{"num_hidden_layers": 13, "experts_per_token": 2, "beta1": 0.9, "train_tokens": 240900000, "max_steps": 3676}
Below are experts of layer 3 (counted from 0) of a mixture-of-experts language model. Rows are named router (the router's row for the expert) and show model dimensions 0-159. Each number is 500 + 50 x the weight over its row's rms, rounded and kept within 0 to 999. Numbers have three digits each.
Before each expert's rows: a language model's description of what the expert responds to. This comes from a sample of Wikipedia text that the model never trained on.

# expert 24
What it handles: Prepositions of place and time, mostly in, at, from, into, during, within, heading a phrase such as "located in the" or "in prison".
router:472504620374540472588528554485527458475558433454509491459463553499367517453669527524564547473547465471481482534488477496485534479474488487476504496463521415466528506634509486492394438457468479528607510432469564447461505489472401481409523504586458489511469538482542435490629499552480547443413505478558427492525518500570505440490509533507500610498582534449537528503438436460465451450577432531587470510463471483557537523434513594486530476506527473468483512485509473588435526553521484

# expert 4
What it handles: First pieces of non-English proper names, often South Asian, Chinese or Turkic, such as Nan(avati), Ba(jwa), Nak(hon), Karl(uk).
router:561561529467423487539445477619521446547523427484472455470455589586557425547480519414491518494393467525469439485469440463470510499481535514507457506439497517413480530441484413595501495447506464424431524512547464453491559435501422436463539565561469532476566569549496543616486479468486520457457474528440534484542421499517596463513593446431531510553495432541515466486429552549491531609447543530517473472502560500529454458528444540602533498585556560525481569426516533365555464588488507

# expert 20
What it handles: First piece of a word right after an opening quote or parenthesis (p·iece, un·fortunately, re·bel), plus empty table cells.
router:462473517492547525462512538493420552508492484477530516532500435496474475449469526375519581504478474492570506581475442470542494526480537458563426468497498510585461489412468528475455598445590522403453421462408620561533543603558501489492414489501493485615489521464484567461635440470524484457494508589476467524547479479505518549463504412442566454454507426498497384540469573474510602472482486444512455514517496436529518546432487492423499520575596472532531549475587525496568560483396434

# expert 63
What it handles: Line breaks ending rows of tables and infobox lists, such as after a cell's closing pipe or before - Manager:.
router:514477509510540583491505470424456476535478576575506484422466490532562530556393491565442473509469546508529549554552477553454589478512545527421490539445480461461544480564486523605483547567518566526520497499457633422463582404461500518505579481533568451524589463574504461504608493495461507482462465487418519541444550596448534587490445557489434477436419482505502457407531592464554386507538473507483494509504547466516571416496485425495558503565503462533597571533428418535520460525465550

# expert 44
What it handles: Closing parentheses ending asides like aged 25, ] and }, plus infobox field labels such as Coordinates, Spouse, Authority, Preceded.
router:508560488599632588507475483533456447489446468536495462421544504571528488479553459548515457509519425506491462543460510541464530498495484496399516476558494437440470457449462469453498437574413609431568508485598553472511571500466570571508477410515538501577544441575504533492510495512545442507475496523497385387396537469427512541525515509522457522389409516552552502500455384494495511494544463493370529506502508436519494452470535421548527448527401518440452487501502454449381467463479534

# expert 29
What it handles: Words and punctuation in biography openings and infoboxes, such as born, Died, aged and the comma after birth dates, plus coordinate marks.
router:452576580500580502579555498535543443471490491457472534587539485532472561585500500506532426621523526483469487556456506607581557584496499405457504399495485578465483524483467451520490564516550468482538584439461589383499468399486538488474412524538594471538422436423522463462439523557513513565539531502417461477470540527425562513415614525523563453453434490543499391484487474505490477477557466442492466477512538491525551505419544483507552514504532567430497420466431562466468565474498455

# expert 35
What it handles: Number pieces after a hyphen, dash or period inside ISBNs, model names, scores and dates, such as 13, 15, 18.
router:523465468473523569445523489516508608520457388549515467553468491438539517597469500421561528524540528503548545440577457454484494462508521458619544532396537504536505521409415517455482531469484463467473552474465457461576489431415603461419526451495439571524488557552504428571531580570546515526446503537491552616528480448579494556438466461483508523420528486554547432560428498534493442555608447566425522521585504520459458449488514507544562527465497486513576497514567481445542530394461417

# expert 28
What it handles: Pipes and digits inside numeric tables of votes, percentages and stats, plus middle word pieces like exc(ess), dep(th), ce(met)ery.
router:518508466505617405445392502419587489517500467520437508418578449441529467459460559414431490545473552486571549534495445528529456585559475475440492533492485556473519467453495475467485537515520497409519521492481420464436519433548497540445508474532463394533570542504469432487450474573515559532539489517562494562566421501560502492497505559385585520456559409512486505468585563508420494544544512448484504527482517510495588532570441497368373533471423471499505442452504416564565510581476485

# expert 33
What it handles: Word-ending suffix pieces that form adjectives in technical or scientific words, such as -ic, -ical, -tic, -ular, as in epileptogenic, elliptical.
router:490464439463471460539540488451497507408444534518550435437574491499569433519431434431574518544469537501566503426535424380428383431478537467536517578518518522504536520485574508465488400508513499506532526520389513548482465446523510457571577463484487443427580496464512498520437551520487509583413495467504473522521374530471511408572554547486600455466417521539504531559569514532429500565489554597455512488424552462548536501426577555424477534487515565524431516493539488515411589481480540

# expert 45
What it handles: Equals signs around article and section titles, and the blank lines after them, as in = Alex & Me = and ==Incidents.
router:583599490424555490442469482408492463593453468451570517502485587554580501529489469559540403531556634481518485474494521494442494496432483516492440484469464553533458444563459415494529461577434531498358528535436528450495604450470575582498388443506524576471588558514498469530508532484524531452491495532495555500432561529446521476540515520412471502410405514476536510474480541498444531458429450440547486465497532450505429455442576486413492512503500443564447472501459549486422566571560543

# expert 3
What it handles: Country, state and city names and national institutions in sports, military and geography text, such as China, England, York, Army, Navy.
router:605580484463451492479441527586442464483502505434455433453542513509462552522511515533430536441464483487447441527454507549526435550486498427562509516517546492488550622445442563546497488513618484476500471562489409381485556549533484426564538483570571466531534392467486424519505549520474465431555486488390527494530484492555455481522504470456602521612502493505438546557474504540474583580459510433499527488481537483444560501572566568411517499463427550408512517479457512387443583522492588

# expert 18
What it handles: Adjectives before nouns such as public, social, political, local, former, plus early word stems like al-ien, l-icit, al-gor-ithm.
router:563453518535463523509435497454483467463455554481420472520574507512488402472480494485524543544500493488531462494502400512468469404509514402530467389536496542511467528498480466582492534526472500460546494463454606506459426456597502476494556389579549452536421446539507538459630477502547508486576524424479557514549468526576516466464594422528512464472495493475509483513574445530495556563456443431532491510612440552518410586554382513425470633502466603505544540448454543518488551568443513

# expert 6
What it handles: Colons, semicolons, dashes and pipes in stat tables and infoboxes, plus the word "as" and inner pieces of foreign names, like Po-k-émon.
router:531478479539497509466396507491486434451560493505431502480507583488504459495507601456461473465467426511616481464538484606583470510550494475503465475456478460548400393487471470483500387503508494573503532445570468464430507569406499453464564592451491556439461510492499509537504471512527583513533532464459540419560395499551515497500438434603439555591529494495529547471474433512463581460425454555443536492623408496535374491575399534494474520505470472517548471552496459524539438471422491

# expert 8
What it handles: Hyphens, en dashes and slashes joining compounds, score lines and year ranges in tables, such as Gilgit-Baltistan, 3–0, 1949–50.
router:524521560538467425561523465419499473476518537513468447507433476479580537510523474407437466439497463503537543443610482474545555515493476426577514509448506520459401488545520560546453557517508405577430486499465365404442584395415610482556505495398481493562529403402497431467488535527463565517472497511472573464480430616554493475450456471451456521521554490468482515459602488472452493556548531582461466496496531483526509477424568463544512470429476588555547456505422450511477538512525471

# expert 49
What it handles: Colons after "Note" or "Full name", and middle-or-end word pieces like -light, -ci-, -oc-, as in sunlight, Society.
router:462513504509449467504486503429481606614459521593509462542533435520568510466554538515506523502542438480538487522624521447520450399474480554565439523527520592425485571521547550412494491464562557500556539536530480619480512547488578510507519490456490488503411495473495551462555492421520476525558490507528589541574514532404513559578456489494459534421475495534424565441583450469566512462465453558482437523556531529550592541452363432584438468529468578400507514543513427501508546546446469

# expert 50
What it handles: Sports words and score dashes in match and season text, such as scored, competed, finals, yards, weight, and 0–0.
router:539513539552556526539484515419541522410530536550428502474524414433461504415428516545396494514452452488524464547398565563567520425482514599534565573500489496462510402457489424478483470437544554551505470412528473498482449538540547437526530484474543518535436435505490491512575567427450484563405508521535504476453542487372504470480548495617477540607429512520489451424467526398475507490498492538525579474503466530396571549440569485474509481488459427580413455506470528561546438553432486

# expert 17
What it handles: Leading whole-number tokens in tables and statistics, often after a pipe or parenthesis, such as 2, 105, 60, seven.
router:374414502441557542469502478581498501528445518503515475514528478427445528582398568564551482524514555476539441495503439546543477453410535512557508436495424525507439443368479451491521421480532446564484550451428427463549519489513438508428476382520471531442517472403509419503533483556514407542483482438503538523515497437563543418495502493490558488474540446542482425531511488574465524506615529506500533538463553526413486439488483494364524473570414381539498466444560490469558417489511497

# expert 19
What it handles: Four-digit years after "in" or "(", and month names in dates, such as in 1976, Population (2004), 20 November.
router:441421531561415493541533539575535498583575508506434495559518567479424483580426591573509547508525474500484496567552483504490438483580541490497539570534492424441515541509485459490493510544536544606566573482437594460527583538480546481509497422392469561451500495566491464491437568501511507536479491521447439523567549414449435405557576478529486523500497565500584541579467526464536577542585517437505470534467476592541548531586540483486445487539426544495566420465507496507446609412509421

# expert 55
What it handles: Capital letters and pieces right after a capital in names, acronyms and formulas, such as H-ami-d, Dr-ey-er, C29H_35.
router:521495475477521542530581546489445403444476471507486510630461490481549516542542552562454553491456546501512468390488501571517551601514489470566419494509575487494515490459450538490536488610444441594473455450562525464575487506437443439537407483568492489464484467521520536608595532517564513525474486611514498394448509400487445496495511403494533429508579521474498474513488444539529481537521471496479435514595418454501433557543477422444549605454471547439443536445445481378441506472488539

# expert 23
What it handles: Nouns for offices, titles and groups in sports and politics, such as President, coach, manager, member, Division, often in table headers.
router:533506435545531492550496509512527578407570529524513454425602456532541580491392506535461524425486460539545490511482540622566557476491532521446432540516480537415488450449461460550549477562574436518533430581534471550473502592579499516463474459580425526489462422538457485538463547464457545541421519489451423518421470492432548491398497523604480515453444512474520556546526595447611447527547510550401439490518429498447445531561480445503543484406493459487446455479584475553452546505555471

# expert 32
What it handles: Syllables and diacritic letters in Japanese, Slavic, Hungarian and Spanish names, such as Katsuh·iro, -ić, Podol·í, plus closing quotation marks.
router:462509487465404396466571501533446393496630481427551415487498559529550517501480407518562440507449480515523578463419523590463501433534555492541477551541488422518563504465575401487507470501517499542523559551563390431546545470446495468472453538534525395529423434545470560480491543579604449563465505451462472490566487579503473575544431556486554499448507541533535527520562472523527508523540465579510626479504502480509514506420473498501499462449460583447531573555493515433506597487491570

# expert 0
What it handles: Articles and possessive determiners, mostly "the", "his", "their", right after prepositions like of, in, to, before a noun phrase.
router:455420495606441503565499558437516504548495485457453595457440576568402492474381477441533532469603487507523505478454534511531488506451478500571511447420517587567562530624532518473482513449518487495577425448525558530502552483495585540569553559551549486525436575547520577522477599482441546471538513486458583510461473517509530558574507475405537460472616505469484481551537424440450505528529492524459610515539535555539519410412495455415527499500493512523510541475471471530465457606533591

# expert 9
What it handles: Apostrophes after names, mainly possessive 's in sports reports, plus second words of venue or event names like City, Bay, Arena.
router:509471562524509505559512507434528460530471518465487537467494450519404593507372448529472453458470439493437493585469538430475559487457583537501489580577535536458459479500474439484531473550504529565475519522503445442500549439544534621419493557479512421466424442521477586445425497507479524599461493440493573513413505518602442487493443543385536536636482504513437545474535512483498491557459477518396559496459508554459518549377521451532571546438498520442473503535407454445436500475556408

# expert 46
What it handles: Plural endings and count nouns after a, two, other, such as pairs, areas, years, days, minutes.
router:466504538509546481478490529579508492424561558495494507510573560582477414406371487522482485589565530496544470512503534458474459476563518543565501515454481483425505412408509555584540582470571481488480383480488542567529462477467492510429495490480479497505581491474501500601523542452549555487432500445523427499571369484536474465516551549618478475484420460474499600426495562513413530468556529546515410517537488468520459451500492469469419497490446521511504492520499606578553411641443521

# expert 58
What it handles: Words after was, be, been, such as became, widely, founded, asked, and mid-word pieces like fa(mi)liar, real(ly).
router:531626483577537564472434507458496585501543478514540486408506600477471491488523533515469488467572440507515514463522544562549498518529490558525492436493440541536424480469446443447549575413564532432434484505553590504532432551389532567519496520525553544500479465504489555483622523427533504469522521612465543584552419452555530529439497481583417436550440480508540486495586466507530492489377559534492457493378585486514443462550529487475490415451544585451488523494527455591524480444555560

# expert 60
What it handles: Hyphen bullets at the start of list lines and pipe characters opening table rows, as in cast lists, "See also" links and stat tables.
router:495442357538476609534426476507541500514461526452543559483437519426548417462597472445587530492592451513540559487446473494471446554509483502524551555507509580504484485544400469544494519558580457481483445490453485412518430616457480491488499439463551527467440552503523616464540429433561501543473471524495524431412500522492566400504416480488484490465490503566481530475531391522486492382567521431570489498571516491454515447452548530508464468481547523567500603540561480381478481426515496

# expert 21
What it handles: Opening one- or two-letter pieces of words split by the tokenizer, mostly lowercase common words, such as bu(ilt), Qu(ay), du(ties), o(scillation).
router:550621555450481527550485511536465476572523386544463484481393506465462483492410569430496521440478556519489505545466457468471511496527501548423453485448520497455437584422476555529546542449553453493398453433493525601511549416469461383501450505465449578532512520555487578523560479521534523415540504393542523466594493501507443429521528522493570551471522444512427463466452465457508478568562372518428530472428485486472474471506604475503425514580608502414576563529471524529488523521487464

# expert 5
What it handles: Closing pieces of long or foreign words and names, such as Pione-er, Adela-ide, agric-ulture, plus heading equals signs and periods.
router:454449385419540457453571522519389474495496527511517505529513481545534576509464429472537519591461486478438499416501469423518478532454509453557600502529462449527607536532524412407538513470534459537506506585506539504479544471529473553586499455417552458498559483502487503490409517491473540562416497503507474458585506635446474567413402554485407465485406571522496455494475502529470521598454537506505514495456507563512537422387477599545469456455560545574477517545529469547441601518535482

# expert 16
What it handles: Periods ending sentences and abbreviations such as Corp., Co., Ms., F., plus question and exclamation marks.
router:488429468514497484388458464545482552420489431563549608465579553588607571465559440470497478529446472473464555446477427460418537497563515458453531566467445475452506457392549498525563591483530541519539532514404444496478461516466606423448451474448467514470473502407512515470484480549474509455537507495511397515535546500535579589531445522400440575536441501474576558452466463529513443517461511544491597490491476487461472506535435458562526570391559529499485539537410558471478443502549422

# expert 52
What it handles: Possessive 's, possessive pronouns His, Its, Their, sentence-initial The, and pieces like st in Chestnut.
router:435450428476631471543478524515477567519420523578463553580480525561553610577438549451411564496497477516491460541509528387561523529440485428539486490482530558566538444488395527405509470492414517546560449447523521513487458400463583581546489520431482488518522604517493543570551445419465488519512500557500542512477566509509388553502455484585507483519454369491474490519448518482508442477519512456410554509479519500435391531464507487558423423478509510572488579535508473567514514441511487

# expert 31
What it handles: Mostly "a" and "an" after verbs or prepositions, plus copulas "is", "was", "be", as in "giving a subsidy".
router:489534565469528523457512522522492529461525528484495558526482502463422447518507451575567434374519516512490548536508442592527449402513500507542495582440465605532567469362566486487500503495455451561460504544490518545490464581561554572505466460547417457467482557508463448541414426485504511424429519520438620404527535503513535343544478493493509451532548472469470568513544516528440527463369492500506517492532466484566410534530461523541429427577607435509513493554475435496520423563464524

# expert 54
What it handles: Line breaks and paragraph breaks after sentences or table rows, plus opening quotation marks, brackets and parentheses starting quoted speech.
router:475577485479453486483519467582436470533512533523536471415425536594573455459412436555476505551471463503421441514563487478482466476576485504552446539517486471526532516586452528514496515504520594506487480525424517598473560541514589490498461516557475519558405556501524486374521460405541627599534479508524578476519547457569572446521567544472474418582567510522486472503478485514538451544517499535588426476506498589482558565565423536554476462580510570512530599572557503604515455470468569

# expert 13
What it handles: Mid-word syllables ending in a, often in foreign names and taxonomic terms, such as Neva-da, Teym-ura-z, cult-iva-ted.
router:528379480558501476446578553491568470504561462491516413443552514551563459468523494572532484527503442471538548523566528537460458480404508473521458504470555616492527506525570479449557621502428534472443576536544460412446469429497468545576495568469518493502605524459507491434518457605557559460606491515480555442548486528411421520622458491524467509467563578485453518452554519519443456555512608477508554525473550588421462457522541538453483499404517559479576478561569465457485492460530510

# expert 34
What it handles: Election vocabulary such as Votes, Democratic, Senate, for after elected, and the = marks of section headings.
router:553541537459510524528452542565435473499629455603491500435498411464482475597417607427446569397490431469447513463465474416441588551443478478491408459475524511508542590553589418594493504464477547575435466557560488548522497520509534441498507428465486554520547449586504480485437505439479554455442490606487515518433489489459546449486510494514466594532423489463481443465504473491498438475460443522453473533575469520491549529472569559557516432429481469539491577422482553530560403504547526

# expert 59
What it handles: Short everyday nouns and verb stems starting a word, often before -ed or -ing, such as wind, burn, power, water, inform.
router:599527571485490534500403484518519425452476528478466449548529536527442405384459604484515452384457384483512439456469519464557503500548559634481440509521593504612478517488434438482497538573492500509437478502521493533508520523516515414413536429531440505506511443605476514504519525488448467476503500496520594523583504554551508497430526498569565536507441414517444504440440511521447482505481496511549456468469483491481563373441476514428462457480520382470499421495436618510517495533417495

# expert 26
What it handles: Middle and final syllables inside place names, surnames and titles, such as Craig·ma·ile, Castle·ma·ine, Glen·tor·an, and des.
router:510529441472437519421565506425485559621496500511513551471512474524467554594465456551492500446466566520465558557579504567523550463488526459427482493487557411562449558443459601557430519463431588528463526565588471477517486464532427583482549576547489568501550477475478553577482484478493480479542488347533543521431522446499480503533538534448514532538576548516531512494472411367582431520547430506545611489526496411457533472540519471412510450404472469464524559481504477478483532428534571

# expert 57
What it handles: Pipe separators between table cells in sports results and rankings, plus other separators like semicolons, dashes, vs, as in Hungary | 25–17.
router:526604409557442455437545480575400572426535447478579637389578489452620523495619472471511502486501559503491528510513569444466507531530480564481464552600437546459496565490476525487467527577524496506526584518490451480528410409504485536583466603493471489500462478500507543532442489548515441545451486451579407531407520533551469445518541507563514484544550563575402566460545525523496422442505581499448535509536494497522513555502487500569532519456450496573425463533473447524528469561489493

# expert 62
What it handles: First words of album, song, film and brand titles in music and entertainment articles, such as Gotham, Electric Lady, Sweet Dreams.
router:587592508495494455584544483647515493548487440474489467498497428531464524505508506527482557506437460491555479542466476455532461467492544615392477415492486591515472422393553493493533483480547548506431557519543447535437490512537423421555470584475585517523384522504499582548487421439458466552525492550550591501441492509561533442502584465509439578494503415510462464532492603517476485515477514515432502489435520521450523530568445514543576612585518501550524494535566565383464433482523496

# expert 15
What it handles: Forms of be after a subject, especially is/was in genus definitions, plus colons in taxonomy infoboxes, as in Diplectria is, Infraorder:.
router:520535501476453450519466496553532572541478539541477451516510549566508497470514523463546456534517489512558518503433453499422534503489489558529473499473571574443550539364476555444470421524420542510557552560564429470556440436470550424489464505535524499440565488446486540593567518495586410407533513536445512457573488554473513459461509491477451557442430425543454425425521450544566557446426581434490484494475611424506497494525575532531564565568529473470509582493508548454529379644532439

# expert 27
What it handles: Common English first names and name pieces, plus parts of place and party names, such as John, William, Carolina, Conservative, Kingdom.
router:547471530511366523540471505535445509572449536496420548571536492529577544552481443598460409483510467517390483524462525535412558478481542517433452430536468483528519592494506514594518383475475544491499541502458575503558446598478432483468483573484549451515469509537478496427418500421408498410531514487532464519486549461573520486411461500560454442486478589491523510583440441393536531608458477452392496520538475452506436457506444506508469484525466543519565460481431505422557541508592451

# expert 22
What it handles: Function words and verbs joining clauses, such as with, had, have, has, including, such (as), often after plural subjects like studies.
router:479492490520484401549475474584435429610444538495570428548631445418448444339499473547599470489534524464452510532582419530477457460434479503516567490528487482436580573566521467525531473555482487475529517534523538546547356531563618505398510524440470495486607520484489495550491485500519484483501498476498472481494567486497476537488552510513504502583523494500498509502487587452523447502446420496584435502491511540531590511426453428515491545573561496498423444483539451557472474565453607

# expert 7
What it handles: Commas after introductory phrases, dates, places and clauses, as in "Thus,", "In January 1918,", "Dhaka, Bangladesh".
router:444643473569491439480492440492560552547504459509484508516445523572537569599532543493476496534493453532468465473472509530477456458550493520505449529518503469485536457588445509523530558449571458509601537481500524529492422541533625461499559609462469495386497550426535516475369463624523460494498485544489417465495487472483400600551526430579519441489481522603447502571535488505495491580568490472612409456555543537603464519475482496524488497482531573500485495512525567614510455568516502

# expert 12
What it handles: The word "for" in book and article titles, plus in, on, not, New and mid-word pieces, as in "Philosophy for English Readers".
router:473424516464486464512606492597443464463483532481475545478427492559419525459574474449517629470456527519462547588540455433491403529489486474566484428527476483456435530522535564467510454580499546570470489453479416585579445443505463400553545423517468405585514488474517486448457539513567484448546488552470490518575485532514525484530582447507521513585434357491513507526485483479430456384496486502582484495519424535578479456534481547549617559503445539486507413503418467468483518441477542

# expert 40
What it handles: Determiners and clause openers like this, that, same, any, when, if, which, often after the or at sentence start.
router:499426493481485552598527519499582505462503511584492541574516497581441479417462511438512501539597523486431410489490550427513354509471489512575562461513485492595496455399482434581477458511473555588534483465554618570450461576564564531514538459484435513470580568518491541544553420513488437456547509551430490509578540417471506462532449488502496475426554507474444500540439487575492467432534562481504453508587467446564439449559445541465496532579470421548528515475525480568484510413521585

# expert 42
What it handles: Nouns for creative or intellectual output after possessives in biographies, like work, music, song, art, study, plus parentheses.
router:566555492513480474564477471532491503514541544489587583536535393614529496437403515530482499577464419521493430579485492460602595509508483488492515462586489546537476482427491595514475540515437446488455463577531450573533567491419502478472474476431575552497372460450500470504527518478531488577577518599507467550464556499486588502414562504595505532536458470500484537584455432521426479441523452509580500484431476525443422564616510440581527539497485537493464438511598523553462492464448502

# expert 10
What it handles: Pipe separators at row ends and table header rules, especially in election and filmography tables, plus words like first, second, long.
router:418441437441557434490495480498549644605511492462476572589476403508521557508501510508479570550519563511527517554431400470420506462514517509463526491574603402468477521474457551481418511398525507435467476589590412497531567430524459544579521481522521457525578434539512476555553565511475441572465509473434551530513486516557469497487597546559498487422416445465565528474499611498532560527537443473484481513456438474441477436443410560523515479479418456495538520491505550543500534511424475

# expert 56
What it handles: Uppercase letters and acronym pieces (UDF, OPNAVINST, CRO, JPL), and final words of institution names like University, Forces, Hall.
router:529566498528413406526553528496494477468489457537595507569467477537545460520447545475493483507462555536405540424547459453451546476542527553480509506486521517390553516521588534519506508587528436557467503578526410507488506534488495473441493462544436540438578446559450415500391501489503584582423485475569457487488512511543486488533540578502508539488532564492573544454526443479559480561602479605530452498445421529429579498492552420546579456499433510436438512520547442395407522624573506

# expert 47
What it handles: Final letters or short endings of words and names, especially r, t, y, n, as in vilir, Fitr, gourd.
router:520457458541463544464462490454506545526390521407460443480428497522529493487496443577497456457457503530490401538507485452454411589552510444451494499401454408520619504562583514467412532515519515418479469519371513467509458473564457497555566563520420496526511495469520380427542479504496574466493509469461471479463398555447566547522517496536545435393457569513567558505475561580479526443475561367504511503471495513523541535432531486510418529475425443431581516475544580485523468488547460

# expert 39
What it handles: The word to before verbs, and modal verbs such as can, would, will, may, in narrative prose, as in desiring to match.
router:492404500502566514590515457575586474409505493453459504487440413445384454474582456472431567515525562463498588494523453476476503539515473500442553585522581474455463473552535535515480471421514511454386473492564559483465509553542564529428510432496503478519400493585515563474579493543387528433488495483471575498500583484499503598540458489574591476535578562444434497476535465514518565491600508534535569463505480504565489536575507514547486485490517462495609513539475518383523425598521536

# expert 48
What it handles: Single letters and short endings inside transliterated non-English names, often Persian, Arabic or Slavic, like Ya-z-d, Ara-s, Tar-i-q.
router:464421422451527433438451473508532437472559536433505541480445581458595506597516415567451413558494495490513523406506446537481516532485531516504554451435510410574591480433480461524541570468415429588565479541532459356462477510469396532468568590512526428539516497490489445562460513468399477519509498531486465496448514558524431547493400481505466428520602513485516589501480509557497387500401542555527536501527530417496526505522462525530478422432500457485483469505505512451542500448567565

# expert 11
What it handles: Clause-linking words in running prose, mostly and, plus or, but, that, which, who, and subject pronouns he, she, they.
router:478583444558508496574526478453532507534515576468529427582549527525418590379452544397549527480438558470492499513569482455488509518553493449429494524554442449439426503590523541528482457402473457463526537475576512489554394528478590598539460483469537424513496542512526422561419419367474415462586476475478448602528574514458457529481488431558490502511600546469576518412476479577536530498528479491479549499513491488441518478475469498532551525491608494481498532444483537522519439495575561

# expert 53
What it handles: Inner pieces of personal and place names, often right after a capital letter, such as Cate, Leyton, Linus, Xiaotian.
router:403522517485493608479526482440515505453473478492471580583515467532498444559529487563496651549506532508530556401446493547549568575541533483564430541461422381619531369519508613559508558532480525483438481522467407579456455461538446510509454563441502475566445500472499448435493507477525524449529505493432525526450476449494481470451428473543469401600514437537410497521466560429473520487513572522425538497486506485453505547498527432479528569623506480474460562478487434444531512474542507

# expert 51
What it handles: First pieces of longer words split by the tokenizer, often Latin prefixes like ex, inc, conv, rem, adm, as in rem(ix), infl(uenza).
router:522528562515497524507473483466573473418589439528491496469443445422461578527391506408501543482519517523471545501461535503507629427453501556401582554423529527465556510444426459460438512464580517539454420470459481489478526458538557418510536396555515498557442447473497562473631453439551438469469463508570507517520556533510511493544592404502415490507482456477471413485492503554562504518439432453397466481544576490535520516490575521447483540530584435556419516531543534397494435493494450

# expert 1
What it handles: Final pieces completing a word, often adjective or name endings like -al, -ly, -ine, as in Doctoral, Arsenal, closely.
router:399417441521388563449568514455506498523437536505598490549422450535506561522453445525500438511474507502516473458580529500389451497479530498461565448535513496516513563443592541538521523502384456586493484533542543593501428434504492468571490510391522508510411523521483522487535444491479434610441484454521445505433493457477478495382533604538536531492515531542544448583524557491581523429496513477512490486452455476437541523402631486548506539436591516565471534476481570512520525431582536

# expert 30
What it handles: Head nouns after "the" or "a" naming organizations, works and systems, like government, company, film, estate, division, project.
router:545600570550446418535462514557591543497446576483405518491606525560439441419381569516581536518519435551460491501523566460484494457528516504443490491582564521476437496460590518486541487568497447433398534567417498542484515452530538499451551463493486501422544429550485522531407470520555518567467522448479466562496550522533509500431510540503448488458446565475486545539494521476576443414519555555583446492476534560448432448513472530477471496516538500394539351537546486556494495613536491

# expert 14
What it handles: Middle fragments of long or foreign words (Balas·ub·rahmanyam, cycl·op·legic, app·erception), and degree, minute and colon marks in coordinates and infobox fields.
router:433497514594509479404531554412457464470500475481453411471636597448519496487463465407467440486505491498544508460490465517459457552429499425455543486432542556549508638479517512517505450506532544491549499498481492412429588467454441481469474464576513539409519551617470473459496531445474511391449522540522506430483387560512504465477512514386442535455516507515450522536499505536492542531456544422518395506435597441495522452479544472487487424559513515419514388510512473479530501431509385

# expert 43
What it handles: Standalone small numbers in sports scores, standings tables, dates and episode lists, such as drew 1–1, Week 4, January 3.
router:503552545530502508488565480546441573567451555502587576429452421407479511560361595534528521495538517480414432493486531517452479468498553609461575457495417551483421483460527514548494501419545458440418483473427455454525596501495451472435503472497501538437491474519492439424485538543542503600489529476562550574522538553511518422606425458475501567484499591541582506493568440506549499498555502478499468493522441579474536533443432569592553508539450472568513491487450497504567367505495519

# expert 38
What it handles: The preposition of after nouns like part, member, one, house and municipality, plus by, from and nationality adjectives like French.
router:574389483491510497575474455574509533471452551492462446526428546474466548417634534570548509514535536461518504481553588542507563450541488472560577445417519457587454468567509500539557413455480419505417393456459451522472447553457393476561439520499521470498529519523530430454432518598489533460542545508543552501473537483449384561559514563393450420530598483499480502601529519535553517432519516497481442501495492511548525496513473538489514472586462525487450518453531505530439549564425608

# expert 25
What it handles: First piece of capitalized Spanish, Italian or Latin personal and place names in sports tables, such as Mart-ínez, Rub-io, Mon-do.
router:476579591525499449539581481558564488495598398566526536483439552445433433625481555549414507540469482514524508410473513501540519468492544517423455495486452606438562519485461490541542447512468585550476579522599514534545617465541420533516462481559478478542443543495470573539519405409446534527511491466603543449458531524491478566491518485423470486514483483517491478547426499470530462593423548485425487439493539578466497492487529507622542516586509447510401470389498524445515517478497496

# expert 61
What it handles: Past tense, participle and third-person endings closing verbs before prepositions, such as provoke-d, reve-als, oust-ed, plus particles up and over.
router:462473471506463468553477513426511502536512547538503505441447500433574413436595391498601438482556568483512477523505531491553475434483479543554567463517498462534466513542601426464517558391479472411572526493510522492484412551520439490474602582463524577465514491512494473428445541381446471547498499490559404522434498500462503484544488526521566447528512492483574483438540481507449484512413503522604445533413474549519550479550396542512466432438466477456417443466447540629471506537411413

# expert 36
What it handles: Inner and final word pieces of proper names in tables and lists, like Up-ro-xx, Tur-bo, Hon-da, often in space or racing data.
router:491621453465527433407556545444458534443501519492481491443483492503499512513465446440436415463533542506442536574420518580513525492449510600450458456520437518495340562411470518414541419452600517430508519483541587521569503591461481522546576508494457501427489515510471522535555512507383497524495504418587516501522470474503494531490526507412523564467541576517498499486496534520531558583470402425556555487472475493482485568545449476465569474467540494608519409522463473528419573518405557

# expert 37
What it handles: Semicolons, colons, digits and pipes inside tables, score lists and heading markup, such as "Pre;", "AAS 9;", "EF0".
router:549562505530472496441538510535462560560551452494506402467495551517480397465475564512512428518492544521393574434495526445464417558477501480540494478483557528485520486489505553441444447536511480434508502490467521580493497623420423409573387501437512558460484534440484469521495474543595466506594509462514463448490440494363459444433595470528616602506468579473510519433481382527562533485558475550583482507520491548495415534519536494586516498504466503558443531531454396457544465510514450

# expert 41
What it handles: Pipe separators between table cells, mostly after numbers, plus semicolons in number lists and zero values in sports and election tables.
router:444412445508500542411483489553533477466554390426533583487571494395626489532613473430398529430544474539458488547461513534589488507504456528561531507588556502423499547351516518491452515505434517560497525463449534470479474536488458591441502465458491456514511390464501567538488502480547486531538487475489398547475491479506566517435539549571532520440587499494525528454511609574494466602390453533518551517501484542446461517573533516455493542537552470415509449529486505547589467529483517

# expert 2
What it handles: Month names and their abbreviations in dates (September, Feb, April), plus pieces inside proper names like St·oke·r, D·w·ight, Saint.
router:446529571490369597490478543519556458469514503553498518623417445539508532434428499512470547451535480481537489558437509496536422586565466527456474502481427497480516571559554511492443463573501589421506557495513510476572571482524454484604539434470452550481499499485483574446491465504441465612546504470549481493499552475478461499555472501487471496462523572528502480594457525405470579426534537440466461490564406569599600493519564496496437569529474508506497541515463581373421528467588428